Experts of a small language model.
Size: width 160, vocabulary 10310.
Experts: 32 experts in each of 9 layers, 32 GeGLU neurons an expert, a softmax router, a shared expert of 64 neurons.
Training: a variant of SOAP for the experts, 557M tokens, 8500 steps.
Below are experts of layer 4 (counted from 0) of a mixture-of-experts language model. Rows are named router (the router's row for the expert), gate (a neuron's input weights, with its number), up (a neuron's input weights, with its number) and show model dimensions 0-159. Each number is 500 + 40 x the weight over its row's rms, rounded and kept within 0 to 999. Numbers have three digits each.
After each expert's rows: a language model's description of what the expert responds to; "gets" lists some tokens that make up at least twice as much of what it gets as of all text. This comes from a sample of Wikipedia text that the model never trained on. Tokens count by the router's weight.

# expert 29
router:503469559453536533492546497506497502497434458567509445563558556523520522429493538529496532525525441528494474488479568519514496480483523476500496484542495427560489476539507478546508492511430474530502471536442523442550551464517521502482447536516537494459572456477513555454513538550458520457499543558493472508603478536465472520452462479439588563419503459450549474492532502545527456490603426454532480560537438462414480492501539448493436549547489546474482552485509443515450454504504558
gate0:440523502507561456475438500484541579540439433511541511446550514535498515522523496409461499443519503489532444506505490481478512452531427524472571489551451529527487556527537496527406485529498553506500515496467490468521541508499531477532542594582537522465469448470424452491521444482496485474522497447512532474462468481516432499478525519558507540519561457476426505504515490496457514460513557478590542478532450453503562489547454491587479427517529489546579422497531501511433419534529548
up0:454519541554522525540524535540448642485518506491516460478590492487517536601462488412520489450495450516498486530510511553501524472484451500546535450505514502502420558457540498543452446576483399472473526544470452554463499514486528505522491525528489487519525496508443435534485448572495557488522455454498532461515514502519540523483538515524501501509548500475471481460544478466500501495556539397543531463466488457510531490486489509586532516445438447459563482505437540542480471580547583
gate1:515465451485544468465429475542509540470447470494456534516529491493587469430468496459424535507445501510524463494581542555465502420561491483433466473452489420495491547514515520474474490460512525568451510456428448501525458541512529487483531546514424424585550560533447501457452518503406583494508475530482527521503490584505500504466459454459496531513538523516464541573482490559494492521507541529470497501488582472510525504538531485539444520503497470476435496434427511547463450460532432
up1:511524492539544520468500497530527474552439529546466496480486535510515523464495559415468511491470442493480463425507490547513474488606534553604497530427446439495435510581525484455472525435449477504449536519394484540529413524507529552553481538511427481491548532509529434511418506460437564437464500487463509501559444541522534552512481471470504495539537467500523497508552568539506435545481501491496507509525556445483507497505504528578500502534440521523488572457478471511512445523562462
What it handles: Range dashes and slashes. En dashes, slashes and hyphens between numbers in year ranges, lifespans and measures, e.g. 1937–2024, 42–45 mm, 1933/1936, plus "and", "&".
gets: "–", "/", " ", " and", "-", " –"

# expert 31
router:551538528438533543508468513506471539527445518455511458437495471523489441453568572504459576462492457501492509509492456501468443423491577474491497544484501528519508511502492505478529485460469491455453447481455428480514506557550572572504484579484493542520504559510519441404412503495452480505504518515472511542494521529536460486487465537462498526521535468504469544517601527505522456478487554556505586480463563542525503437539476466438403543538448550472479436527492539522408480520541435
gate1:461541496457482489476512524498535515463517538511590511468520511421540482477552505510401519547514469612448484467513478501466448514504504477466451471415529546484492465464479491401469537468440496518488509469475538508476482529473520514439535472528482469467534501527496475520462436525437572481558525491511549503486469563493503609502427485500531469538444494573535505422496521563542443506429428516467530475504553506500519463474441423462425481524509601445495490510466511522551505477427461
up1:525514488495511485460463543484490511529479620414600538495522482455565500547571510499471589556502489571550427468542484531541543476521510514558444521477493564534475519427490515492504457487506512531491547502476515465470471473517477516480475449515506509528549495571493499467508533527454517453454514521570564481543501519508543574474450420484593520457416509471531538433548417523544505483491568509439523465531549533504522469494547521443433514503497543479514552469503562551506488449440469
gate2:531473469474530467459518473544500558412483473494498451405442547470470462560477412527531494591478458495490567521445513534464501409457513504447523559509544500512527476576458525444547516492445537483552499482501609459530510447496509552512538458480515525454560475541511532419468483508529488489461529442462496545476587491503483533467416495480496493550562478568533428552526538525502506493493502494505508518537502461516497520441419463539494520556534579507502412520472492486462489549484536
up2:502451546515479495450463483535525434512413481495556461583535460567518464558463494521498478489519508491544491510515514487536498576552464496493511403543465506514518434453503427573519484572570469488454491478504499532474498458452561462528480541505485448542418527468459518552517510466490572488486529513494465428481518549505499403543525544527500552536430530486484546503479528482559541573500443529532478485424487490505521468536599478525564520540475487545489629455532503515461492501523465
What it handles: Infobox layout tokens. Line breaks, table rows, field labels like Website, Total, DST, and the is opening definitions like "X is a species of beetle".
gets: "\n", " =", " is", " a", " also", " Total"

# expert 20
router:465490408465541561466505487511487478440486448540573431479489401493540468432545519541519497521502480535551479558490525499478506515481515467579478445518476491523491482559528517476509478516492562491410440483522399433516479513538546537475514535541470469493514471536547450459478548517453437437514383513543478456481536529455438579566533514470472449519502515495481512475453517504526444522463516533491515540528521459495424472494528602500476461482425457508480528494509520556472552532510415
gate0:509451435486428531475475474487486524437542455479503521506495525461466431525498436558449457527408507446558498515551542414446486568469429490507435460466490479502437502587559523468461484490475467467503505433502554466530493542547477525417520466498476458403491463528554476547521493501586448480501408507510555503577515464512519477455503475453485556538532479524484500460501502463457584515517506521475439529461491486505473526482509554467490426554458472483495508428525468511512544444426496
up0:459543482523548469517507442533516511543482559495510386514464465530477575533499566408521511451567506537444467514473491563528522463484518575503583545523571509495516475461474493490584533552548498508560483524501429458510517512436557486615471495505509598572483488513445505489446463529454544532454548528447475499457487545510459441520495531561520444512457504461480476531520488521476480483506477526555571465493452564522516490526472548512547585488540501466530488507456476486491477545570534
gate1:497487408559465477515483557500439588499489518556438492499484550540455513462529525499438501448501545505478495522537516544485520495503607514536556502489526481475482531523448465428514417486470497522474492510400580466615442552489538531492489528488568486527492437483503562476481553527476504499489530429475514516469535516523534537574493462472452516532465555489571468438462489539554463477514466466516458553511456514555532552539479487441460503509550513519553479476442534566461431502581486
up1:484465548493503497519577535474494482456497459443467477506561486492554527452553554493405502509474513595456565496492476493535523481491624528515478440504504522491486551497547502462453461487482507498502509529562523418532421486517569501507495537480527486544460507463470567459448496542529483398499521496473530533592530512421514501518504520469528519516564508410578566469462505526534509583529449503503441552480498496478532491593508493506461524541492533497490557539490608492472472450511542
What it handles: Colons and dates. Colons after infobox labels such as Draws: or Batting:, plus day numbers and month names in dates and statistics.
gets: ":", " 1", " September", " July", " January", " March"

# expert 14
router:494485465461525541456535411561495436503523490481546555500509535528546531475516503481456434513490554473499498408502473534557496496521518569469502499501440507461576535472561545514508437468572513465467524441579460534553478523609468453456549458474472406548485510508471480486527447533468527420460466565549482487521600539522412510517534512512465589459534485537517539511471440554500517495494468534502518562555543492457487504514467459489546569457453515538505449535498507530514509452517514
gate1:533457476512507476497554492503526481501533546456537450570458477506493465489509543550488464568496490508504492540470512400481552524501541518512471502502450468468584508563519462523500500523482545505560474491516447502464442547543525497509518535521486490541480524473512481424498529504494400433451493517525419500497585412530591520434538432521491520588503464535537549468448503496407524481531517464542524515563387403474504519469476486529531473534467461545573478446517481452534525461564485
up1:468539536479517528493463519488534455497478556417461545436494471512493525511470507528485483471500484472530531526471488445501538469473491529445457561392579539431527521455551531570474551542553448474516527472492536490512496479522474570530471530437543475527484538510491460584503467448497483548515447534462564524415407471476543477450564524522498582467536478581458443493448454469473520496461487514577433504476491501518451484511476554537467453540528609465497482521534518529455510467522578
gate2:510540482481525537516503544479534501522641540424472548586469465561451525486516553493518424542503539491473508504569490489523512510516469586440564497458460407435501457428479466560459477473529488516539464434462523485488548553455512520488560492505557512517440432554542551547502513492490490443510506445511471545493551483522453487501507543490469589511456489534521501504480542527507483466550488491526477506512489517452501467490645471505450469489516518507497467490473515427489570441549550
up2:483566422512479532444545558483526489516595509446504525457487581472507481416459524466498469561477483522503522485588422440517487435482465553462584563454478439513435442454421509461517484521514582485525458503460467495525461531499519511476498537503538509492459475504460553498527519503451502483451483496482429546554568470467480476510444476476470559444539500498451464430541474494472525465465528491549504439554516568456495509504566433457524532515538520543485499496503542474503557438491593
What it handles: Section headings. The == and === heading markers and heading words like Biography, Early life, career, and title words such as New, War, election.
gets: "==", "===", " ==", " New", "=", "===="

# expert 27
router:522515605478480533498523508445473522447518484494485547503505499510495558521415467492472593529467585455508496470495437502468498461500475486435423523548500512481521517539508421516502509420476447514542494507499546565542550480472488406483526516534518470464437494476486497530506547549519522575534497504503496460455580420442492545529458516505493531520495467498443522425433525528577485504558469434481492487521472424467482462552488523577540417418473450511485465536474485448581510555510496
gate1:529485452498534560500509556474541564442465484493528517520491555485515494457492473495419473561516447563499586499504469460539532413539479472472504481484488408615484472408490449496541494487495524598432517489488590477541446499525515499535451517511478504548492537477550492378440524503491486479448523526530522465505529526500499456481461483525516565549511513535531415401551450485546469514484461529474504505490458509494463442549442430487451504529502532501446511509532503449421497491520494
up1:458522482445512502486536467531562503415512480502466493534464498470510463524501538549547515537466496515506559454491528504543430558463492386521504538493539507521479515403511514545568468432476502536466455562558544518469496517623481493507505494441504465476436465494530515472531501486448621462511474518531452507593497514516495521492482507559601505476438438462526546408504466531501521541442482503500532530531481449515509469539387521536514508518504517509522509493515473442415470537495543
gate2:553492454506505452572544411520546493492452568521461603458543547490482511480465491455497511485511481531512546481521420478482516498506488517455542501560463529549504516509458484500472570539499426499483530548492490479515526521499420596445553539510497459516439504455496497463597510467547453524456429365521491523547495431486493438451396482540515494479521529478465469497514568485503561501532549447499452464533504528499485515547531516517454548542487499542560487535516504472587539441497515
up2:530473534513432452491450452540488493442483613470521413474467562468463541470497454521464482483502504519499481490584416452503501419475496515537546535580548533486516564521439518526521488446525475516492517593535435470508404503476537421487442495499461496503482510524482525509437474607497543528482456511484430485504553525521517518473502454451551470570529490509461550501580514504472532503514465474511489527487563472594564526522542477500506523496475455534451446542504546475587521485499508
What it handles: Sentence-ending punctuation. Periods and other closing punctuation ending sentences or clauses, especially after numbers like million, plus commas and closing quotes.
gets: ".", ",", ").", "s", ")", "\"."

# expert 9
router:479478493531559466464513538468556495508487516466445503474480514480469500482453519470556461392513474566482459566491576459477441548492539540499439507518527512553493486520498527541547548539505447536497568447511524424450502534474580432500485502478505559495488446492515514469467445532554464499479482484437542489477474450482587507478396526512469564520549491582586485526491484515400468448509466472487518458465418470556480501490508566467546540477505440525514473424473477490448487558505571
gate14:497461489541492430464434536495463475511544486491550533546480507411558528526495523530535504487516532546506455528494474512531507502479475498527486485440538459484424496460487587550489602527467508479537543517491451468461574454496490573494472565575423529494526481510511542497506463561464538485480498487527570480470480451449565528536497557604443483547512515405486541569478488485477515479459460489486576497506528430446527515494563438547515451432550514490544496531555483446499431511482578
up14:476497483522563515536455539523520536516516439424456534490509471490411507511473463508465471458502519467548523535449504485495497522430613565511522488500464607552439536552468533565543457509516507516586453527483497576524531497435463459496485528541502545487488445555545482489498481516471435550476425460555506519497470526479488552488450479519451493537535497555463524495522495506520475500505519478447580412466491408509516513463450559547475505520405510531522466562504537431502515447573449
gate15:479494461519496499590538614526459498468468540471487467533514521573504485593477501487527545496424541483469500529542552574453487487532471467389490501534525529495553503489474532487464517520505526509497555453525436548488604445569512581478467505414477492546510434488513494472528530512552490555526559486449424526490470541469447477497492554467527555512469531562548572418475533472553472506449504490521475499502541518523490447508403512472521550523506512465420441527481506469514483476512471
up15:473477474548511521502462518550479485486498525476469424542545412465532557501524493452517455458500508561534481569563483507525493527549510506522509515492518439512469533469547513421457472547482539471499536465474469481449506535464469537548478529484433473533524417506532417448565467456501471537550498516424536573506486551503545486512428463450416486465455515556512558443479486449572518520438456421499484482535476545503571479516461408448439515413496451528453480491524547437535542506524494
What it handles: Early consonant word pieces. Single-consonant or short pieces early inside a word, often just after a capital, as in r-ugg-ed, h-osp-itals, Col-oss-us.
gets: "m", "r", "n", "p", "v", "l"

# expert 5
router:547502530527451420442560551571473504418479472529486475510446477496503460571457463611463539502496459507467518462506509485500577497543555487475464460434589550553455489425487465510512496524559487471517499465498508469486561485508478467476506443554491457527579489514479522480567568511500478494494493478467484461472456555512440512502470452579506505539484563474470526537469390528504532454541570509468538485505490501587506519468503468559492550512508596475513541563504507531507466593536487
gate1:559529555450434449484440488484567508452502422567525478513518477517423559499430524423453508475533439534489479539476556509411516483543476499514460533520472476449501504537505473497420405473496550464467529512518574573471493505550533536551499444522473523571547467517540558455495513509528553508568500583436513540459577512554493505538526441463540485477465540582449499514496490437481563513531521473488455512462523474541534469508502477548517506546482467546483489527499495535453517567436547
up1:525502544566467532477437500497512462496540487496569497488523566522480553518442500483536477419476560505467494491448491397487599541520520521578466503436503503502433456527546546512582494458451520508473541513529490551462508498503538541536487416503509520549487474495535573541520528478466476534533472489545543488498528475449562553529481504517440535481517479507382516532491545534513569487599555584556552548495519471519525463481479536577462411519504454570558489498470469545494508494492513
gate2:433529484495439448471527484523584466508484436520451558494495534462550500559488507551496524487552504472477444512536473454472485492455500542461526487482497541507486488493521432454477549482481503556544441463585497460472499527496510479472485473535475479514569500601463448507552518549492463481490489557530554463455442498485556410489480540461562553480441498620517441422440517485497452423469481513534544517552413438555474528559521458578492521526561517545535477498511502525454493443527515
up2:560451505496529490514552487517517612528525532570491497520519513485408432497542506468443515481503529547494590546524524483492445465518586433535527520550540478478516487568521482543492471437444488501510547529458492467588519590479502508484530571488540574473444497444546506448435510500486539539563541466477442531462482529537489501517490471469470462464484457439503543425521444531444518484472431473464522435546523535460497484428461519439514513616468478505524473458476478501532479537486503
What it handles: Copulas and function words. Mid-sentence copulas, auxiliaries and small words like is, was, be, not, one, first, especially in "is one of" and "was served by".
gets: " is", " was", " be", " one", " are", " at"

# expert 1
router:514479544508524505539561540505505440490457453452445503508570484505563564519482431504515540519502495472474466468472495457528386480526453507580526489527422495480448509517579430535479435527532543442509465567460522527433488504430557471493577540552558488537507503516506525507529531487517540496533437559584520475540452469496525547536537499503532446521533491495443503516518524442497535519485578550504436456485542423510509447565494545470601457556498492430475539493524447479539506524518529
gate0:534507508385449492471478486518520469582514523462503492510497392532493621507539534493448520532379472571479529481491508461483464493523515494512481513501463519555462464512581441502516524505504562590504520500521478512531415540511472524550497517524531513531530507569500510491506461481478474463537428547536563511517447581479531545471534497449449495501564483514533458571496472475538507498445507542553531501507475437443486507526402483548425483507431531482552495551448484502446521473519452
up0:476440489561550531492460551494512490418394524458481516492527519513478528566458491500570515517546484504507492524524471581559534475459457563525486526498474539505543502488475530494521528538449497480497505510482531445485533475513518390472494441502479475478475485392496485539505544520515565538453519424470519526452573474552445563539431569573535453549481443520504527496505462477482381508511517507444522506445446540502520475506478423546572564450549510506509528543553512499534502521490579
gate1:553500511496475505524448537514449501548547553548502527449533455544433517508526523465495584573574405491526458515509508509425482488471488430492505496523465508502560567513522525475512536507489582455512506567481425469494515497469562490443459480465490536603519421547434516505517480513514514515551400542515503497551569540496449469485463513518536554594427493444511510509578433414466515458520543499517435470499476514510471553536504495483466458519508529437485512469498468448496502505574516
up1:454576489428485548454501497464467500526527512548476495474524456500457580490476467454436572572534472433436536457510500513512425401557516468471545491485447516451531508456494520524479503499442534533561439516531475421508522499451557441490457435478545543481517477489487570510424512527491525526507429485517551440521502470503447537533511516511513516555390524503540481504572442489514518531511515543491479433492499527464485478559488493505544441505528528421523593471537518439490532472531575
What it handles: Commas and list separators. Commas after nouns, place names and digit groups, as in San Jose, California, 1,264 and agent, and owner; also month names like November.
gets: ",", "),", ";", "os", "O", "\","

# expert 16
router:491494540555464464487487486526519472543531535569563463496495577509526566495479460520492470478511443360497483459476493576543478512537483528532551492506535549482496543530413465504568480516460431522415501540494464500500576551485475548543545499562519486530474509501487561494524386516502458536522519448521527519496495524482500441451513469513566457530474501535587541465528477470556538574439516513529519475510453468477517505548438544509532447542480539510516457543453506429489560436496585
gate1:529484487453442450522477521476491467497496531410512489498486486436561533515447493506483470478501456429519508439529524532466492476527502448472545540434494510514518557535530457460541502530485456471465579510454488569473541544497516459494549497407395532522554487505470492537472439462487483521461641526520483499487499496470535466433487452540546600568508481481547471528546442570562507547453496539459461561532529539461575423480538448522532511525518465474564533474504509495534486557481531
up1:469496515480494473506545409527479532532508515539440497472466527502477508425542495558537532450488600526533439522477470500511524471383583527484483440491539486441493486524475449535433485529488492517511497448536521430463480496475450449461535547587553448483521549474550519491521575570489509452551467553556550472492455486560539482495521489422487450484554482498437548492438522549447587463577514430541547472481483502537535587560465499494472494471496460502506483537503495534493543501462494
gate2:509555498513456515509461545474507487480498528543486478427535456470550484435452485505530581483531418476485390505574503568517519478549527449493522511471556501484485474518478459532496548433445527450496457484409450556550484519491573574517475525505506455492487557537405551505523490500524560509506544596519521474499440512486458491452548508427505472544546517485573464522518528494558540459480437531536511514498464577497411505488528484437489475437492487483494406565531480442505463492490491
up2:514517527518530449526537582448498515493571534488509513572409575503513464458533501465551489496529471529521537510423519538478500470455454505520496503454442424528577453552494450504482532524505520504518544510570527531451515458503583486508482493504472500507497543488534493507457484455495398467442501476507508566465567534586529551547448537528487516571408471508497507540464527460504499512525528478443532542478511572499436447442490498512564487468618507512468458498434435552468488492555553
What it handles: Mid-word suffix pieces. Closing pieces of ordinary words and names, such as -ent, -le, -es, -ly, -ity, as in Vincent, Patent, prickly, DeGeneres.
gets: "s", "ing", "ed", "le", "es", "or"

# expert 4
router:575502489514558508509503503452480520460555407520529484517516527481511417472484540515458498495522487481500458502498503439595454544523537478500453450478488515520514505486546543517493460498546468522478541497473469396476553504401454450444504506471576469488592552449494456520468555470459541522563472446566501485499522511538438518452603564489586530471501523486431446459484553533507491534510463490465487478529479483493475518421505531527494486544470446576471399474523519531504501479528407
gate0:505490391515537544550471534478511501491481481501477514484447504514546486534397592556482513494419502541410540561524530428537602485548435412534490487495476510503555512466494549508485508508473504496477452502479562491508499533525482440501504526503496543477543512454423566439467524497515441518506522489490542536537499553518551556445464510486507535490510463523595484405547471520528480535514499494473521520407512449444539464580515414553453484532469531447489470466458496551507487467523529
up0:512536532559534539515473531477485469517396484542573488419449500528489542457538473443470537484584493541530448511484502503493536501526552473587505515474503481538467464465472457492535534523435407453478471468431473463548519485514599530499516481521532499384497507491553527403461482495428471476541509546529462508498462465486478563519515501461520547506443522571447462479459561553504458469498472487501497538470521499498502536466524511571518538550477499502451465412425477527521568583516517
gate1:518458494381483464501426467462494508480449461440510561464507471498457489476503514505511458413466447529547442416511441496503535518482455471445481490505542542471494523431563574480544545552496508500542498464479493484499590512446502614491522526433511510439577520466495447448564473544483520467523483500569519465525426501523467412482460455433522451517475568463504502511453516439504531437465519520522478509461495559486492450503420443455535509544519536505489461441469472497491478492480464
up1:520457441516442530470478501472475550563490465526515557551524479461532454585511454544523492548544495467412596484415577521546469440532463540515505509504439533557430520499500448534443521510564555529463524468526526519487491499516537500486441455437529517488443463489486449538517504516506516553454526587457613538434536508502546507593524493516522500419461529468517539573473499556467483540552459560434516514482496505480481501495497553498441512527468459501525534512535495469514514524414500
What it handles: Digits in numbers. Digits and number pieces in tables, years, scores and coordinates, such as 1987, 2006–08, .429, H-2B, plus closing parentheses and dashes.
gets: ")", "1", "2", "\"", "3", "0"

# expert 12
router:488567529531463532468482455479563543511525527484485575449480504492535572553428516497453462586513452493526520494492583525456482560479465527387439477471519545544442471541464454544463517537553458483486466430510512490545558493531423464489525594532514543553450556472483479452514431429459494538479514501421485474546519442544431479496487489509509584488472537542497498493472484483484514556451481548521481515505441518541465471512471495519547438571541442519560507487429495477443518482488508
gate29:431513482437446465506544534522511507496533501465498448411529534438529455509466536508527469474499532604553476486481548492494438482576428481500539541548494429565515465492504579477496566442522361466505497474484498533519476552454481518445529518485497546514580538511466515488526474516504486511457496556530468537505553485574417444533514496556442482542501432518529477473517469610487528541457482553438517465467453497548503568506488496557484510464454502493473542490520555464443518534470497
up29:500534553434478482492504500434472473546528479489541600463495492531489535555464485538461437477439509494527477505469490512487490597544484502524510500525484525509455439470474550516478493468476450539528480530508480525521514500568507513479543485565429511466498499510537470509501551472434466554464505576476526564556538507457423571537529608531530499542436474535457466544530475481537544439452545526528516511436534452438555523498462476522490541519491403469448551526561511379512509463557429
gate30:465471459465564564439535497508547586527497453552469557430507549470496473480540511480455498496477414565505461490490543508476500480521458486488512495484574545468510471550590490566437524492540476572477510471513549473606520493478494505475577487521476542400522475509507461495504457470517463509531530538489503423524452480515563472467454522441550512492458484508559497498497531442487546478458551482505505527476453560439418463557519550547546438550512463549540536454506536450507473601487500
up30:526490549558489408557437486471447467511502459434502481613528450512492441490529449520475581482539526508415495529532544508512520423431510499526500394530450511486433519463455507470531512525547491468513546522533461530459518564496521537559464484464498477528498473454556495566472559483509583526515530470458507509513515568509463534485540488530497466507459518549478588515483505551495432508561513505485564590441542499514539441428498469512484507503524448511503403515470498475561519497519559
What it handles: Name-final suffix pieces. Final pieces ending proper names and words, such as -in, -ton, -ville, -shire, -ate, e.g. Normand-in, Manger-ton.
gets: "i", "in", "an", "ing", "ar", "on"

# expert 26
router:522468515539478504487500510568551475535511509522460485517538552492514487526520369505504488549512570449446563506443412503553440479511454517497456502445532456400508419515514455479437498498481552571547539562477461523412537452449545469507529514532532502526521510485546448534490490527529590517461441496492533525488482430446532487530506408564492459541553481539538503566533446491447520501487536537483446463462507502517526495455501448524537504483569470567494496504538490526453516434479566
gate0:548581509441489497465449511481524510462534471538523485516389525476492547518599460535492477581487513481509510538379501522549522553452380532542535514494531537473465518456535545508396557509469477596522447434508449543487544431586537539528521534462491514461486455473507476498523458527486595499452491543530533502482553549475511535563496543571520490533430500510501480539513500520515490517525512464489477542529484456546497493514517464530562493479535485447460426485474467514503454508500509
up0:466522487495473452566446471474558498458501489487483584436474510507504522467516480475508499495488473467529467437487517590533466512461523462492545518464517468400459574533438485471591540541521549498498483508503450605499478524511595540515445555450518534470476514556540458506484548493470563488486552514514512516509460523562505475465496530583543519591415494486487504476484521425490583523554452545491435504533422565487456486454492507580495541528529503536538516469515506562495415522495485
gate1:494525531536485482544586452482495469585528506478466437438493486518569494470534576462483532509424458435496537476499435440462553541569446517512518522449520546472436516510518540474486473407519515542492495501537578550451565524502428545508635514504442466508501542471410485483482544506540488477535505493499505496528473508460469506521474431475460446452493586490552536491487460456504458548487486510452520440485438454493475517469566472471534447468472444476527520453434487515514481493512432
up1:448488442565549535458448518470511581416540499492516515579472452464451502497435421549483460504485493551570452509446533485523467510497550464496445481503527542535477502524457482561450501514542440457491499499469467408549427497417521511470467490450478534455483434520577502486559511493513501533467481534430456518525456531538507473468509561518511507487534448492428471508430594525525511441489487457515513557526555499513502483506437512547497561558560514570536470533548510514417504544487541
What it handles: Vowel pieces inside words. Vowel or short-syllable pieces in the middle or end of words and foreign names, e.g. inv-o-iced, Galleg-o, soc-io, Cas-a.
gets: "o", "a", "on", "y", "u", "as"

# expert 7
router:561417430473459453526461498442464550598463499454565487517509475521463553544549523417536426521538483461485471504481447496491455517554482484580487469491529490590482478500563537449483463522491427537484511450526528512504475501504507516432513521528490417527512513501504522488485591524438468506441530519520504579467473544443372483569517466479490463557490532476505467533569452484507517502569454527510473470474554615497538470532503420483491476521497493525512547533506465475513508501520481
gate0:472504520549526540556482511448496455491426509527504554536478488532422525527561514541523484457442512473538457540526484525462547482462428520497475503526453525465509553546458523435437459459502514462491519412583481484530564488478522553486479484469543589570511539519505467480550539452433466574517536463421485497577572515484484522512483438418529470517523465512524497522451545503541481462467513458473429559478597529547502543482490507541462488445443566518419506446539455538499536483495534
up0:531488498476526503498515521478537564494485480573464418527457525556478461551531514492500462535499509464518476483538518555512440480485521543510431452499452480471472535562501545446486485476423489527448465528495607481516442565528518522502458480570523568459487521524466520525441473481527535512492459502526479494531544488485511550510565402514556519506506497487474450547493500508420457492472474457484545507481561488468496555347484493513425555652517518553514496550466553491517477444474500
gate1:539579501520469492571357485509495524533531467533514481441418525539460445442518444487527537481521502515551416493525535484455517535526522451480502529569526500522519463422471456477543500492495487498427527451509514451602529455509520525498492534503504566466449499500449532462502537476522407518543530439449529518513561509491406466539494476473506464484451456508522538498509464500503540492476518500534505562541530442469499397519479405424567470505480553526527531450457459525458465498508487
up1:504480453481489521516418491550538475527542475502589454434457521544459502521466497505515545507495482558482420525500530501481474547556519481456575548515480485505523463446524444461494482500526458515529494529551445487567507534515518546525482513511531603471456435478471519492464483487489451488525405539467581522528514554536500487513457390503523500559514463499436541520440440538537519534512501489547571481515517402527494507489453431452472497503433550567587484429477475558487499577515548
What it handles: Articles and pronouns. Articles and subject pronouns such as a, an, He, it, and auxiliaries had, has, have; also capital word-starts like She(ffield), Binomial.
gets: " a", " A", " he", " He", " an", " had"

# expert 6
router:490484503477442395473523457477508534445426538492474467502556550494509433506528408564527499413543566543490511572495503537506509474516516440502550456562543483488516499552507551453523473511490479512484505562493430492501476529574550480481508432534510488447462518499508519526461498475497509477426538525471540515454472530567561468468571509504467492527466396459516487478557562517478552443487462538504461589490510507590563472508537533514461614475566517457462509467528516481519551518506526
gate0:506495506513462486476457515512480535498522481439448466501463516520486573463485544495514470439511529506512527493478549524399481507534551522525559524498484508513433488501495510540546462461527499467542523527557507453412545519559505463559478561482527468597436517528518537505510530479496492513459521535531457512444474457504473542444492510442516493513464432565561620365479530502512498506522482586461506455471505452507569409462442561533540498479464559470514539468576467442446508540494549
up0:446465424495458450578533478451490432441500563504458490531474521500462399493538484485533535449467504468410468548519499533576465562471463500471513491525459541487498459522524596471466556467521478521539515452496541392433519504490510501549450448512476524518577460546426458544526515491495423512491492494464463467508471452546503511460436479494437532509541452529610486565507463560484536517462509500484463543498543451547497489488541501506469462521513552551564505441519470530532475457491550
gate1:517514463498474503510519408443523456451572485522519525515551424399468497513490419516493490504529482535586518538524494480554574574446422482524514527505499497507566459524526499455427520507525545492537505509558432564452550453554475462511523495547489550506532451508438554530533503519417539528433504532557522491462489502398496510502514499502473475442474492494505483584451530504528498510433549520486442541468484552538525507581476498499553458458501493499423529544544508479488541553443432
up1:565493481454531448483482457557441540508455502454503491517434492491514485519499402538485483564472453564496482532522451535428482512508533448554487452528514438526523468442531528481479608599476545499524543524569516518447501487469479485511547480475455449480559471540446521488485509479554392503531557506496525487479477499472475425412497524537443473550501519451525444469468523423484488535456521549497453534544436517526538438512540466517421518452533530486486447518438498485521553425463475
What it handles: C/D-initial word pieces. Word-internal pieces starting with c, C, D or St, often after prefixes, as in sub-c-ategory, F-ac-ulty, Per-cent-age.
gets: "c", "C", " St", " C", " c", "D"

# expert 17
router:525542466516500492498555506419544437526428516495524506494497536513478460538501537523603455515446513576536444491488453445521520503496470505506487445513560545560528443537504411516501483551535441461488532490540435582512524476564458487535508503449475520429492434531489550520552452527594490420544573497498474534412427413493547557501409514513532477417535457446504525517496465499503499464487537483509470559490477537568476454436486488513496465434519515495464507492501480504529471541487526
gate0:492454523518563453519480461496478444540443457535553511468483526501492479506501499456544485447464512537564482469510451491469587447542505458530525498505587572535528440512490568530434510478566439461515550540413539550497469537526579482521507544460548501442496432526430432545558506474459549481425521544468474440462472474484521550512445513477514433559506495513520516502480506497530501538482551550466504557479567531536440472483453558584494508432444472508480479481461567518474454544471555
up0:467462469548537462565481480510465455447540516508513528501549529552529488535499476473529528471460532487601533516490484486510578450591431462480567463500481544530463467490459481467477526458501426496539479470443512561469497435497531534508468540486592471465520518507439477564508518469493517473487471520506552421516477495467593446562486428543547483518447525576515498557476522503512447505462564515441486496564449525458526537541395507532500523487444442562477464526501566581539502516470534
gate1:478516545487486515542533503497569536467466457528439468528495557532450483523522455549499519584542505546464482468527468515516466478447448479509483436476609535514527532495561517472509542419524425547457531524528490531507455510455479582490522425453551458525492485487492549515500443471619562512458553547490443475522503530545515473534448472467468461617518519517537549464497565470533521541480562440479488512494490529554500449563522552514516501466459500404441447543507529477515461546489485
up1:509476571412531484561534523508560549459491463426494574516505510514487470502546425479478541520525536534505457507499460478502474540480527441493491485491473530546494540458543498458446437543472531458573506452526487527530469539466522537535491476494526446503502469568467444570499496419541484489498570539470465538508501504488525479428439560514501463584484508582555573518473469532499454568573484495465473528532492500460464542455543534511580491482477449416466508457486626499484428464522528
What it handles: Word-initial consonants, "to". The word "to" and single initial letters starting a split word or name, e.g. b-omber, b-ones, M-aterial, Milw-auk-ee.
gets: " to", " b", " K", " M", " H", " B"